From a checkpoint of a small mixture-of-experts model trained on Wikipedia: 7303 steps.
Below are experts of layer 4 (counted from 0) of a mixture-of-experts language model. Rows are named router (the router's row for the expert), up (a neuron's input weights, with its number) and show model dimensions 0-191. Each number is 128 + 32 x the weight over its row's rms, rounded and kept within 0 to 255. Numbers have three digits each.
Before each expert's rows: a language model's description of what the expert responds to; "comes after" lists some tokens at least twice as common just before its tokens as in all text. This comes from a sample of Wikipedia text that the model never trained on. Tokens count by the router's weight.

# expert 43
Description: Discourse and speech words
comes after: " in", " to", " In", " the", " as", " is"
router:087153115075117108127125113144121157112160089166069101085089121096122115141089134113139167135147144142129121101167127134137075161125135113105116107081139120099051120141141091138182082152114136207155112148130094143136140096144189109166093097179127140059149158109155189127144108096139082159107126143077170102119079128115080060144107117091143126146139114117095150118116122118103154193106135072115103225136109158120165152181174109130155164091192106130111141115197138086127142107147149186112109107121118082114186107138167131036085140120128184088152127136036122049117140115117097105
up0:117156165161148096157104077122133172095121110166103131130168102122129140153137071147136116140170144191165184196187096061081141118113156135111190160077134046120108123202133054112203103137165136108134138172137085146151093116149137110130106123177058111106136144120124184140149079119143102161112136193079175096131100108171112085154150132133164123154134068104149138081137109200134123091106101081105173127132119160095133127104186124084156137071146140111119075143122158106119143137096098137113155153127066135125167059137104087098132114105160091083189164127127113111129110149176090111
up1:116164125078161115062093096165135081101128129151074113142158117134133113151137159155155212157115151129136180117134129168136147136149103137119118185100085118129110163065145148165129188097190152149152110153099114118070172088154092204147116068134177171095122167167167092116114146141144096098129117096144111128090125149132142087139092143044154090079151145101155194122119188082109137143141111180169134107086156120100113138155078121158136165133107120129125115102067119193086074131118102111132171120098166127101073090072121124119124106129210170144148118136133093123123165196147196082

# expert 36
Description: Quantity and part nouns
comes after: " as", " a", ",", " the", " is", " there"
router:108161110089158152110119130209116186095146111162106066094126126106167126154107110151133145165167143111116121138165130147151104138112138127113123120116136072122091102147142104115157084159088140174159066172122074149107187070120197091125118117200105098102127118095080166128138140064087110174079192108069171112127125116143141079077101118110156128122146108161120153124175117099077167164103149085175097179123119195120125130182166110064145109107160094111101164098165147123159136085136160162113132128170182137150218067136157148079096139078159141124150148127062113099162100125112093143
up1:081137103132137136103130138188144082145090158141074136096189172117084111137116157177132183143103181109080084125155104113142122157115166127099165170081102182175190132083149133102111146101141141123127134154137154131131120102068147103150102173134091104132158061138043140119072167192103132164109150116093105144133183106132062099114119126187140099129157128132186199091161039154165150110125125129089125130075124207130151080124127072142114159093191145094145144137123104117154157128128108131137158103125135164138127068178128130135121133139160070188176156112081148086141171095112124166
up2:180152116127080114122117097165133143073103221101119076116060158159073066174123144138156128136120125115171153127099131118126110128090147155094198146142145123129112098087143052097089183153136118139173116078135091127078143116147126147139156172171144094071114060071113120145144091097118123136118146108146138048136150110117138113119091083135161112107153130126185169105135089110158200137161171076152108134100151147089128145162117177118136096112096099123078106144190167145129142056135117115185161112161155157158104134139169072109137085095134104145161064150189147095086126083129118187

# expert 34
Description: Infobox and section labels
comes after: "\n\n", "==", "-", ")\n\n", "|", "Personal"
router:136136150095123185092221108130132150152101076159089110168116140113131092094155135146118102134128164163109048122129168150199119148198147095128129081132119124129120111120156129117131118159087156145139106122105115142114172143054126103136149125213087169095149111086086205075132167117069109155150141169070142093109113169091084104088109109120147123157163068141105176172108077104095138196129172123114056156101142150185109136170160125108128199089143101129071122092151124150076160112145121130108158135112147136140174083118127141128112175128130190121199098094084104132115149113133100098
up0:072130155191117162101159191151127183119121072146143161151159143095101133076097067088097084156139127128168093122204104137093122118142071148145125131123100199039120116118157116159081098135177107145150141082070154158159166130149119073140087139170102122147143111129093165121167163183136092140136143166125127115121126132121122098078177094185093168172135081083163130180183121146182140128090156127144155136132135155130135147118178108113096110162154132133106129188136144147143148115188175150071091146147143071139137110203155142186139154163124154088145177176114117191167108102139128097
up1:079131151119139212174171082064128142127070112089122103144179163095139151088120123181110176095173185154110120178154167125113166197135126113147156116103063157157121161168137158090159149117068092111080116130109150115118130093113115092126098142086111093053116115167118155098106160115111145119121135101062117116110137179137094102091169097119166084083091097106110143137136172142106138116163139117102122193149122125236163094101132088109090197145091106109069117153113183205112171169167090132117121146104211113096139137103146148131121152128112118149136146160114144134181126105128136138

# expert 17
Description: Numbers and table codes
comes after: " |", ",", ";", " N", " R", " A"
router:087185137155109120090103105148097172139121116160117078082081168137091070129151118070146180157180163127099138119142148140138114163161114095102162118094172073130123151118163049111127128115139140187157097171104088167134164128121134115142119111143170160107157122116133160099166136080137095142107139192111122122096102131077066062106086122064153127172117139155130148132179090121116134134051155134137139141075136137169100159180136112100139143119126110075092169136120125156094136115208180113104179115143168054131153136095188209081129153134168200120136076085125065096121127112114103121
up2:131073136166164123104102084114104092161112152155139136112175167150102160128097094100124153119131158182118203107117120114129070111144078159134135091139121119138095137151097088151063101169116142162140178102107111129145140125116134078124064061061121132152124161124138150092115177078170119135127135137156041099114158112147126090067165091151141162162166135128176109122116118081132101109099143108081135143129105142127178179113104135114070079095098121134146183069093160097143134064128158115139119089168126135091120156099167150150090093117217119111178142013090139114091103123189171132
up3:088193095180060122121121118113149135165094084159103147098142172161175097126090143138171141145146117111102092110128165077137124159116133140125131100099122190155102101139167156162120134089122121142129130068173143142142128169074132140106214158138116174107186066143150125105091203091087119122131094132161148138180123113104070103203107128119129138142122160111167171126172173140178126154123135105131155138153085147160107137182101129118042123215152108072104126100116153144114110140187178126174205073102145070124150130136132176086152085185119109103145144104100123163153118135138070119

# expert 23
Description: Latinate word-initial stems
comes after: "-", "==", " the", " and", "===", " ("
router:102133138079143117110200134138139130125112094138073131081100153113154155113081098161154156138171135134136105097152142137133123139132145070108138059133158119149099147136160107106151151109110128153132107172130141152086160085126205113140144123208146168127155147083084190100116162142109085106115128129043152112152113090126131118074121137101131124200137102171089156195118088120139190136088185114189131147091063146175122191163157135124177194122160086146040128093108080106130173122178173129117148118083190108171131091118176162062084178113141146124121104121120146109108125108093097122
up1:045078127119136122146176131125175108175138135138083108109115118122151059107162155159149188038173142132107079125112113102120071130142099050146156143136156179116112112125108131116179215110109119076122167112133184134100073152153138124133111073123125162150112074153139163120106148035108198114104135111181180161098173148096091132118132116078121163136105136097140092201116136158138092107089144132181132154142092135161152118074156159103134177090055143112110145141121181150149157149158142076117120123089154102158122131150153133061138120117164092124129121118134133102087193148146090151
up2:103088099132150122093191157033136117175113144071088127088132176138098093075104158114087097152061083117118148130184139086144120110098160106158132100119103109140159117119073089130102093129174124165167201193163101185098137077150147142121114094170120131109150161152166151108118127117175079167130120109062113137113174162144072151121069153205141149146077164112117160164130092104114099130107168069130085152120152134167135139124139160210097090197131114139136129134157131086091133125053124170150121111127129144096119147094070124109153160104147115090117132052100147120119133093161156130

# expert 27
Description: List and infobox punctuation
comes after: "\n", ")\n", " Country", "-", " Clade", " |\n"
router:148149142108160144102145144150106124091113166153096130106083134083137099099096085127116135163172119140181142090177123125154095215199117065111141108128166100147106082170082161090136148150105095196148111165130114132128110135082131078146174076173132178108123155105159193071141150122165097193133143128142198109107130115091117066096104115117157111156166098151102119136147061124136164158118170086156095105127123130185136159149161074117191217133141101147095138065170116147128136104168144185128150096147152124140134161128145173141082172078145144113142107098119089122119076059120085101
up1:168169158109143142125132147169119136157177122127150106136123118098128135059069088132124104125112129095091072203085117144072144162157109079109164153119159147173122129181076105065148150163147153095139168206137101126173088075059113151039100121155125119141129069110121131157070139149113124162144202153136100097107125110178163123130099148158174115083103144152151138145103091209171094115141125128154129121159112163131163081129183050136124163123123152108077194128141182158120102137204045128104094110113135142084123140087138140128103153106123085130141105138094153112103138090138113117
up2:116132131124122083108129172159150164143099193095118116144086173108149102079109111073099103147134136173112184117122098097151128089160074127152119172069121130118132093147158163069079161100112152125146139110169117124075187081100123095116185112148142139104122124080145144075141135112143096129092130081086163099093160126194095106078138121186111146124098103122147054125115108124117123109101188140109202076159199171193178133184109078131160140107137100122146124130131081166061174119114175122148072103183150117147154140099142145194103169123191138104136099121161049105099142118145134137

# expert 4
Description: List and table separators
comes after: "\n", " |\n", ")\n", "3", "2", "5"
router:067127151125137123159129087200161140076193110159103113110115157081125072118113076140134110146162155179142093088179142189163116147180144068066121104138184084132142131132121134113152156164092140181161114180130097155121167088074138109158172095119142143053124130112113159132185144058125095210153130142130133119159133114132134081106080134093168109138115104153124164137144093182134131188110170091128115165127103135157137186143110102121167204134133094130072179090135088122135174072134177170143160113166133147165145118129137163112056149129155145111132120113106130137108077113072074089
up0:130073092161044171121081177098129158161168141135123137112137172177157186129185183075130121130095149129135135138143155133096186072107101156097162127124170111153108144124133124128148083160125132145090125139198119169160164163110155124190140131151114129128150103073108127105188114095129147110167108153150118116088095092183099182097122155123152108064124096161120179115140177087106068126134141144174079121102130134046134125114139152116142161094147190092075105154165092114180113115127072120088129071172129118137122159133109202104180149154115125148146147094105207051164100126136153128
up1:081101138156196139087178095160126132110104154165157154058117114104147106206167126134211216165167159128126169132101133081082129106115086098099116137116081093142187139045107125119155166164103133176180154152147154097119147117091155134103110105114163119144099085147092148123093116106129181118148080093079131057107156131118121128138134099192195101080075106119117174132108110150146137112054192111134119126125112106155157156167058103127139123167141152129072125060136127128133088102123159095171154086113135178100115157137121114114106085148126064139151131130111134079149126169123136167

# expert 41
Description: Word-initial stems in prose
comes after: " and", " the", " to", " a", "==", "'s"
router:103156196116159158130149098154206154102142075170108132053138170143177122136086135122120150167141140159186140122169133121153108151126177054119151100101110125103108136188092082099120123112124117142145100145122132131113132083123139118148109138150132142108118154096121156116162165111100138121129147122064159100154105097134108096115098109108130112178186117186081158175165076114102147143112130078150146151096090168196101145190138084098225187125164048113078141076115104075144163144178152122121178138138137105131155081114178174046129131101137169083126084099107132105117146118061106107
up1:097158152176186136135136101130132131099131086133116157109091129164110149118102115097191193120161170080076145079166182098101135108150145068136125203066104192134157150184166103109154132112095148167118073142125189144084073086164123104125125131152173135107094201153062098143071072127123119097096102178113168086143097127138149125110112124106104135164112104154120127120145115148164139105110153120103126150141151208147125176087111191089158132121185098106198189110122159155138125145143064156167180152149124148042131094111142091052149134137164132131115113145135113131150105119128126117
up2:141152104169141171142104101192137190140164119115076150113149115109134163094115097133088130099135156145160151110140147118140166139086132098114142097208191193186118131143124092202090159119092221054150141126156137118085131121100131115119115144130144144160161162112077109143158152083123040107111118094104146160169190177142171115117103095126153126153081178063100111109146168114160180175135130080181128144133088084147120107112140120102137132149147129165185122111119128115098147147196090115172054037105097105113179099114147067143120149138134135059103117109133147106105125122149127135

# expert 58
Description: Non-Latin script bytes
comes after: " |", ";", "า", "|"
router:069175162085114158123156111170131131122140114142071112114079157070134095114084063101153098153167129150177085104146172148189099138129182100115162087128115069153137097122090081062091167166120158197170105163119106164090141099115117113102094138148140117125171118133068190087154135112142127153115155099112136092152128141128083118096067100104133124126152084168061148148150090145112136131051166113146133151090094141157106130147155098072123160112184084109076137105173071100123165119176153131108126150118136092130138132075141143130102166080146137049157113061084097108094123144082096087
up0:110124132129092116087137082109176126122099123100076146082154104111191102103149138097185153103166069167138085147109130016147148136089099083114121091093139140151089092142104107116142091122119130118101105150175150156139080138176181148085107089168183150071155070126130183143186115116143102109116144162135174127080170113125056127116073130142143134068175150167177128141138130063194151135079072118123193103174144122117062173112159120097151172096113098089166076132106102137087125153147109143171085123092117130157137150067165086096119136103142122136142080119131136096144147141146126088
up1:072143162170112172101186101117152134048095128167119043128139157115128094094093152151109116160115140105080201113149115175125087130104106088151153156132087115143083104115094114078114126154111155092140129134136176088159120136040079166155072164139117176109114166111047133112105181162125185122157121043121104112116101136146111157149147128136137133199168159186133089215172114154156110140091150176148100143087132103083084116101107187142096113151175121146051143092149146137153128160119140175097154111119139138134137087175131059114127137135119081138121119151139153149135142107090139130

# expert 46
Description: Spaces before numbers
comes after: " |", "|", ";", "6", "1", "3"
router:077161128139156162134149101139131126094152102153127129121121140092132126084098126096150122116098182161124111083159148164129113147124147124091187068127143095156100090129122077096145119160103149202138075134057111165091208110142131117156187106151110136075128134119131177028204121105135091143138122131108125110112055103089125085057077058043136110144149122143105151111180047128108158151035141130142095119097119131153135134147131084117128172106167103152088162119147087102147171102149156152103154143134128142146164088072139131085087130120165190106162108101098122105114130117095088111
up1:108134142139148104080163031190095228098112103126088121145106181060108142130095125106178169159146141089152098150152138108150116160167062090088186139107152162114107145162129114121178168127103188125150090162104158105119157152103106108111140150145139150109175112133168181114132160101100095198147126084104153144169172062117108104128089093109151132126151076129125102137168165106085134109091117102179117111119064118141219133129155153109060152105113100153132099133095136105072164137141134117088110089124132090151103132090113141160099200068136104098167139106104112149146090150180154120
up2:157099084149125142123135131112123154112140091182128138135127126081161147088159116071126132130128129112054158131098109153103126143107193217148102113222158066126151096138115124136083153201138128071167158144139121099106152162136128060127119145151168134134103137154120159112130117066106092100173102114148146180135083167160169095063147167122197195080154154110145071133149098138074125061183088123138127182067115179151154096175104134149124115127154113117182103058177113155133114109119066071139103124142145146140118090132137099102145078147134096116159113122151132071149128091082133137

# expert 6
Description: Table pipe separators
comes after: " |\n", "1", "0", "2", "3", "4"
router:087133164131125120108109078164112110133149119175109054155088163111082085125133106121156131150119153150186095128151102189134110176136168087060116118095149062107071058138137058118154116183071129139170105162110083173089173098109152067128147144133140136119152128122137150100160131100146116177159110125120142124128093111102089055079099128089136145156146055175117138171172097148114165171093140096164089157115069133143144148168130129143106154108135092127114156073182145124124169111129156158107117146161113144143116118097179164067080140131116146053144141084076108100066091090136081075
up0:147176090149086171179076133134092111103083149157140138138156126098167101080106155127154142141107200149092118196148089163124177089078174141165104169125155121133130116156163135113153139111139129161138199153105146119117134120067135110155130084140114121086155082142067103151122122108125116102166070111198117156128135094099108100172119131164121128148185047168114103134135141192106117157148127085131115132148130147134166114053173147181122143131146163196106171103076031150172080165142087102132123081119134113171130132124173134132108163145168079156161111159104147118155166095128034111
up1:120096138180128137124098072097110107110110127104111054103101133197143082138118108028157152122118086142108123201087117171129166181134100104124164102116107094101141106127139108168158146129110150102119141118131189106197050097150144098139158144137128167129089096148147162090120175119086138162141074119149172123174104169169142083092096142111137084094159127144141184135145130179124132172130111102135102138147096096106167142161106080154176066125135147148126117103209118118089174110199124076142125160162085154049089152089177114137106149057154141163101191165120121115130114125098114114

# expert 7
Description: Infobox field labels
comes after: "-", "\n", "\n\n", " |\n", ")\n", " MPC"
router:119173091077114110092146114162104144115139108133098059135125137122138106121102059072139132160118157146152105068127153161170140196195142098113153117055161100124127096148151097096155115166097104176135134136139064119142121079098130081139163073201120157126165141120107173109163179111103076134144133184112152062101136140091137095080142153129132118108173113132140133130138088113109202107123185106154141124049073134187116137187138146102116153143136114111080167151139065145120145049170184131108159118141181169119168127104175184086117180151137123108177083123079134147128119105120104116
up0:173144150126099098143150196109136161128162093137097085133127105162161180108099132094136146148167092186060071145150129194139149134166137153124119122160105152132132158121196113105097156141124106140164160104130158120142141133142140166077151159123207161125124147122152172147086078166132092134110108111107133141070124103111178128153143081131130157141154130191114168149087117073106146073166129129143133116160157185116085108161123159142118147147186130080170062188093180098105139134154120129079083100162113109220131164137108149126105161146207156130030104147121146105195072141092126153
up1:113123178138131101101181179152172134130158172143142098129136112159043135120083129130061146137083131127149072119087136157123082121084116083184110131100073124124093124115136161164142141083105189157147122111098111204178088057113087206221127102103128144123066046150103143148096178109155107106150151136141118133156090093119091103094129137108101126153141128099122172116094135152111142157178179135168107136075097183182111123098131143206139117112109124141143153127133132097181094128159086100152164157070126107149132145134157133118133172103121113152173164131146156136169135090099208094

# expert 8
Description: Definite article after prepositions
comes after: " of", " in", " at", " to", " for", " on"
router:138129141119148148108126123123159108118094086192136092124070152095161109088075064129163131142143155120099091095182169154113080121148146115123119119142155087115096121151122120087187079130059134176148091169134091160113150129119241098151135077164127121105223152110120163070168124129128123151127142142093176145140090191113123113130097074101139138152132106140099126151141090127087155146094143107141085179110090163154093170133145070101135193084169124146119174118169113112144163106167174166064178131168162128171129096071137193113108137101177156105146103130079076129129153128120072109
up1:093132112104118082129188113113164081142129157151108113153057155081138189170180127140048144117128120148091107122137189172100139117082152082125125078117058113126136096101143150147122135143119039115082094057095127149158128172163151125120093117183101111104108128087167114146094179199070150063083157151113130103207163198093124127127135159141126133161132115070138093169163136153170150140115113105144123145083139157134128144114132089062150124140107125115177084122152133120116113139095116140150124132174119070088163122108112129084116165107137134184142121141064193146072144175171106121
up2:134135119153168161124171124101096141134080196145131101128161101103056112126035091132083126123135111133124122123096166161087148086139125094158153080175118111124152115170140153161143161126053149114152117118130143142092126173061143120115072080082121139132130181152208037140158128086132077158086100089080128123077186158081115126101141144113189150107104136155139132167073086107147162144110096122204144147176159152120108090133122199048110149119116108146087110124120133093162129119100175108171169123122157178156149134149120110167121184125147088139118150122143170108094148111113091187

# expert 62
Description: Table and heading starts
comes after: " |\n", "\n\n", "\n", ".\n\n", " |\n\n", ")\n\n"
router:095140107120147122123135081129158107128132111153112113143078138123125124139091095103136113170110197140140085093124152182170087206115144076067111093103152114105112074143167126117109134149107101139164119183123095132087166057113212103132104119125077142100136164056078179062138129121073126193139125128101167110121104103110073040069093106118152154151136106132126174124126114157109150167123163099123070112124100120148096152182207107096122141110170121070107140087107106120154193109148147195119153127179155077136148116126180121104096166105124141106140086095053101125100114144098136111
up1:159178188080165119093134140133120124116098181120082194052122139120140114135088189119167136137128113123133125127146140143161144138119112078113085141129148198033146093108144124115112107084088131093145150154108225168077128085094134167088109110139113194156139132176145135158108121117106118164151105138147180179107107111179148113123198141133160106149145117157146173127122122128170106228142157066130114129115138106122168158129057099140097105167150121156129155174121136126069091074121110108113146030121118117152120102123137117045172153159113106104100115097121100124108104148085103174
up2:151122180196176130098106120150105165143086129091112166126169152061142087121135106102110092105131166154155116152112144130156146172157172185101131133108127188125103086081167119139135109071170126100161172158069099191078160154102175163129104137142095158186120087093139152084150109082151133142117112086129182127122126106156194088119067108080130116196172097157180194138170175186103146178120092118144076137116173122121181138178125139142106153157177128190140138140077176103110132091111058110130079096089139159149091130101101142103172184140140122121108113152120155111110141138138150154

# expert 42
Description: Line-start list markers
comes after: "\n", " |\n", ")\n", ".\n", ";\n", ").\n"
router:113146114148197090121114108179127110137140103138104106117102183081122090090068086120124106145113137176133120087174141125123054188146195069060144107131184077142098113136155124122159089155117132143121088198112111165112147110083162057141156134137145171089139141083108181101155140102124087190139139161110193104162118108114095133072109121109125133183145121152107137130170118184110151187130187102160110167119119162139105166122144060128158181126140069114108147085153125133134145149142164125097177143151137141149116086136124175104092177098136139105161118075070129132073087083129045103
up1:108144127181154108135111135177127101117123148089074116116164120131159152168103160184138126128135186100150110139120146117126100132118148132091159143058143168117117159149102056157169105094112162099151078179104110143170058100132123192097077145126113161116120148171107218088137115218132116130164070117124121021124126093121084194115116107074167136176148157123159160142144146146106124117183123130138115136127179120035071109081134121122124133138177103155099120093131116130110119171136098163140200156119135111059098173157106066083173128110132145139102095141127099116169155137136089130
up2:136083115204180139088108083141206148159126153152160125119125230163104142117126145091080092136089105141115072070089115131144161096135168124171162118150114127148149072126129153105092163102159163141076126140123095084093194132128146135081100108096197147149100133112081152090092163079111112092100072148084114165134102161115090160121141120170148129135112181152133119111125132096136122159128146081039110145150130174163139163151144125046108115142117114088161123088162191105117095099099072146123093120146093095086086133113129191144120197104088115123184116084138179132128137109119119157

# expert 32
Description: Titles and family roles
comes after: " the", " a", " his", "'s", " and", " Prime"
router:105133174094125174104166080147146157084119144135107109090103135115148113090085149102136177138124130169130091138116155204137110126186169118105114100082195120162105074103154117104135100148080154145135100136052120185085163125109176102104145104176109154122145128099148149114160127107115092174154143126104142096138121169094144093113071129097130118175188105175114178115143112117075140135115165114126059147065119149146105146149131070099131153133161079108088119094108083130114196065153186144064178090103147130169138076144137147072120177093141151073149088075096093079108109152064089096
up2:105094135095127131097127119151157118080133177139099109128113178195090147099172145156094098116051137163122136141130125135078173126117153178070110154157127119115145180121099145152139114153066150105148189148094089180143135132088164095137114134115123125149172177121129181118125066144136179119160154153101106091118109161139163098084086225174113185122193139101101076145143114098062204155124168129107092074159167089140180105151065116114154093141084092116108122166157129097132141175124121135153090118164169208144132164105104102117173158153166127099095162094095166108137126177112109097
up3:112133074096144121085129137155147134168143168099145174113165092142086135144109214078115157182101171136198082168140077135143184112105100131122139141128104100173109127102148147103138141115110115134129110139150151100076108103159126094148095098187097096136196103155134121094150119176128126138195177122167137068147118117129090119098123091101137140140133090145158144132132078104147114102152150168141131097117121102049189141132137112144150194152117116108087089058084097119062146124131155123150133073064059187100149142124189092071196166129053094110118123115079188146142159124119127158

# expert 48
Description: Time-period nouns
comes after: " the", " in", " In", "20", " a", " same"
router:147164124057106156080088060154118136168152127143081026131101119103119116122138137094193204116179179139138108137135151128164110149127124108093159102120148111117129109160138077104161089178127135163136107158134123163130137056148197091203103141150105149084162154081118134126152171091122068128124157136091111138133107139095107087110111102106127126119179094164113146119164103113107124170077119085154087187144104213135122163167132111176151142088133118162100124088203149103113142116135157132130170144140132152124125113145197167041098142110148166100134106132058124094081126156151081096
up0:113137121170147075182115153141170106140166134128127095128220149119107155115093163130140098091145154172097097136223152102117120129132091127112142106074104132141109168119083090077161047106099129100074200123146128143163101073187117081110083145134125100130157116064108116120050134091076104124102102160105073144129124133134077140152144150091126118175157083132102136125101113110108130146147065099140152096124105154095123185122148123127107087072096112144167114150165160130167039156135177120181134177105130114121134084061134181066131136104137153150176130151118135083074139119095126087
up1:084132083096165128115143090176084110158099121079100117117120095084203160091083187110085117175132112077111182119130121096179149148150101068081135182072111136155133156115145099089095095155079126109140126159143144076129108176114179086150152117169193121102144152143150119124091131164247109129106112116159109098066120111071123098162129089103167130107110189148120159082122114103132108118070128126115177119150140089166130132115205117102130153151121142118152111112062169191131160128179109130176133139142128087110106129119128122126101158089132153146114167223114174105148139080113134141

# expert 37
Description: Definite article
comes after: " of", " in", ".", " to", " on", " for"
router:141144157118168157117116121127160100105108084188154098116074194092179115097077070136162113179152145144100114105177167140125102150151136093100163109105138106111150116139100143092163114145049158155157125145129086141114164131128175116143154092141136131094171157087100163049156161096128127179153147145094197100164113155136121087095057095096140132153153105154127139143156091141115141158086146131155060180134108156163120155137172069105106176100166121109126157118135101117141133157185205152105169125175169069155109098108116201125083153127165173112147079098127089122121140106031084110
up1:163128174092104120125095123167169148128135099160161103116107106130136142188179075131098157155110088103135127113127150109166119111115171107192127106115085091134172120100096149089096151159099124115118138130087149073091147037185146114077141061070085145145142139126101119101136162109159165132146130117170071132153130143080179133150125141127115136114152118071129124149073179162104127109102084121187181180114064083166159090148174150226105060109151153067120122098064117124149124132133066140178176155148150103070110110110130133090120134146158118094175129146167108191169161131135108152
up2:159095124136149152095122104098082161125060084128102151151126160128124111131119106144119139140097092099130167104086130146116175145161083119163103079151165115135134078132127160079044084182129125133108148096086118178108195086089115139074141142082099120063072173132069118110112119187155139125130117144149144091140103099159190174067146182123110112191135172109125074164124166129107121115162153079150122085112135124166155114184058128160117140162089072072078087095125134130129109115113137156198116123184108158146063133160138154160141148175148145099055124094150123187137146120116085137

# expert 11
Description: Narrative action verbs
comes after: " to", " and", " he", " not", " they", " who"
router:116133146100141151143113112128154176091213117153066107073127095087184095086140117129131156152144163178140100088193147139115108140129170118105126117119128042121055127184152112125147142144085163165173132167097107146104158121110111065153094080193124134106180116114119177115143141099156110173123148166079116140134090108114136098131090102089135132143129123156091138119134094128082203136108130116147143140083051163140142134124160079082209177084188097155085198109131105083109168129134164173091140084143144111156197112119091155105103120117128153122151117109046139095101118106084110115
up0:154106171136152185091090188135140082142102146122131127180179107140149190106082136094155152116135122131156133154146089158110120169149127146162084125137171116136108134150117108114126133103179125123148131151130099119092141138077123089184066091131109213102141113081154120111099091146129066037177172130109071188179135121139140144116161120066114141133131097117149154129060103159057125138124140150088126147113119150095103119097197075177158169127140146124059168194147152148127127108162095157075080131136088122100130138161135178136129051096150179159151113137066152146127174113199115127
up1:084135198117157134136116106141128173164117115059207161100130124110076204092158094131128127140141127156116112129210149126129170151172125098129121152123047129061140137058128171109105080132110144119138124125100138128137089070179068119141114115168054136101106096201084166184096098129122085113120129117109160071110165105141105129174159102116172181064122170156091123091143127116142119139129140095161158182228143132082141135128126088164137166119144158072154108109108194179179152112107134141126157116108082109082140129101140138104109155079128185105149102138113133110141154116141131126

# expert 53
Description: Ordinals and rank words
comes after: " the", " of", " a", " his", "'s", "1"
router:133119134111141161090166103117145152110149147159093128131064158125160106095072083078180155117176195168110078110186187137107107132131165121094141082132137106100108123141154096096171100162037158166130088128089110166121130102103138060127134088190102187138206113091133168110117201116106073175145135162056158117132117122096095092095082116105129132140119083182137150138203121129121144166084137140128107108173093132153142152122136096128127190115142085151105141096121105125131140077122154161088130128135124113167114066077167141099089146092141171121137092126049080110114120105095075113
up0:148105147163121167099142201126134116132090164163136110111140097135180175162090213151106107134178137113128070125113136140116158119186044144162147077157114113145068121136086163121127176129124126130170174102069162186172174072061134156122115113145136147217186123113116171135118084095135056223128112127134124147086128119141130156148129165067099093063111108145098131110117160152104153158109102159156066105125112152129162121134118125155079120115134187170117122112127172120143173150170140193141141139126066147155123162183149111133095137117149142132112121165095139133121127083142057141
up1:142150118099159126049175150085151117132127139100118131094130155123085116116172128177128121174153097139088114141138121167078147159127168111103126123088114162095109092124073175135138120120110144048121130146108165084111089000179140189168099161152110144131167142131141130125085145129144226171110125085098159146181119140157078094142168159123146125111091113108150167100134136144147101158189118097165101160144068103068097127159134171116080086163117165061161141116143141153104129122142157134171175143161122111147115099167065176139101154151153100102189147149072127075183140114119151118

# expert 38
Description: Place-name first words
comes after: " the", " ", " (", " of", " in", "|"
router:122202110071132149110134122175186145083113109144093104148033157146147110060093099107147146151099108192172062077131197134130119152136145061123157116136171113128132104146100097114165139139074136166143095123066087192107156117136203109130111101147109157054160123044127125106200169094120134131104140128117173135144132107111133067088125113093097054176161114152135151123124107129098159138096137124152104119133099122162103131161121092102143167099184122085067120109179117076117152119137152107105114120101201108135166120108150179067109155130155169138136131117116101114160115114106085100
up0:178118095080148098129163121138132130150103095122143162120119090158104134127194100112110111124068127096123112100178165116134156181107116106158080181150135122105149082139136141124212141129114082116138166154069091122178133142158199067114149137165102135135141169080090126109066154135208115183149166184134147163096179142066195169195172150094135108209098083114075116127131159090087157149127120106093129066116133066142098106144149141071108106136120070132108178135135188143165119113118138131120152065134145145153121133146099157083121136118130143173101141172158157102147102133110064131
up1:119139125149124110182168153179186146162133126124185145098181074148072120172108207087146139093098071096128106048103149118101147179141099101131087172088088063124109138174151155150101157151094116149140096178183138149111106146109096112149191183178117129095087123139121097123159118133119152118116126118178117143108064152147092136069106157104098069147108140113115168158097077157168061122105123131110129135097123174156120108133086121107176131155102145104073080103094130102165095114088123188168137142156132125053124203151106104123088168096159096134122103157103154084195105121116135138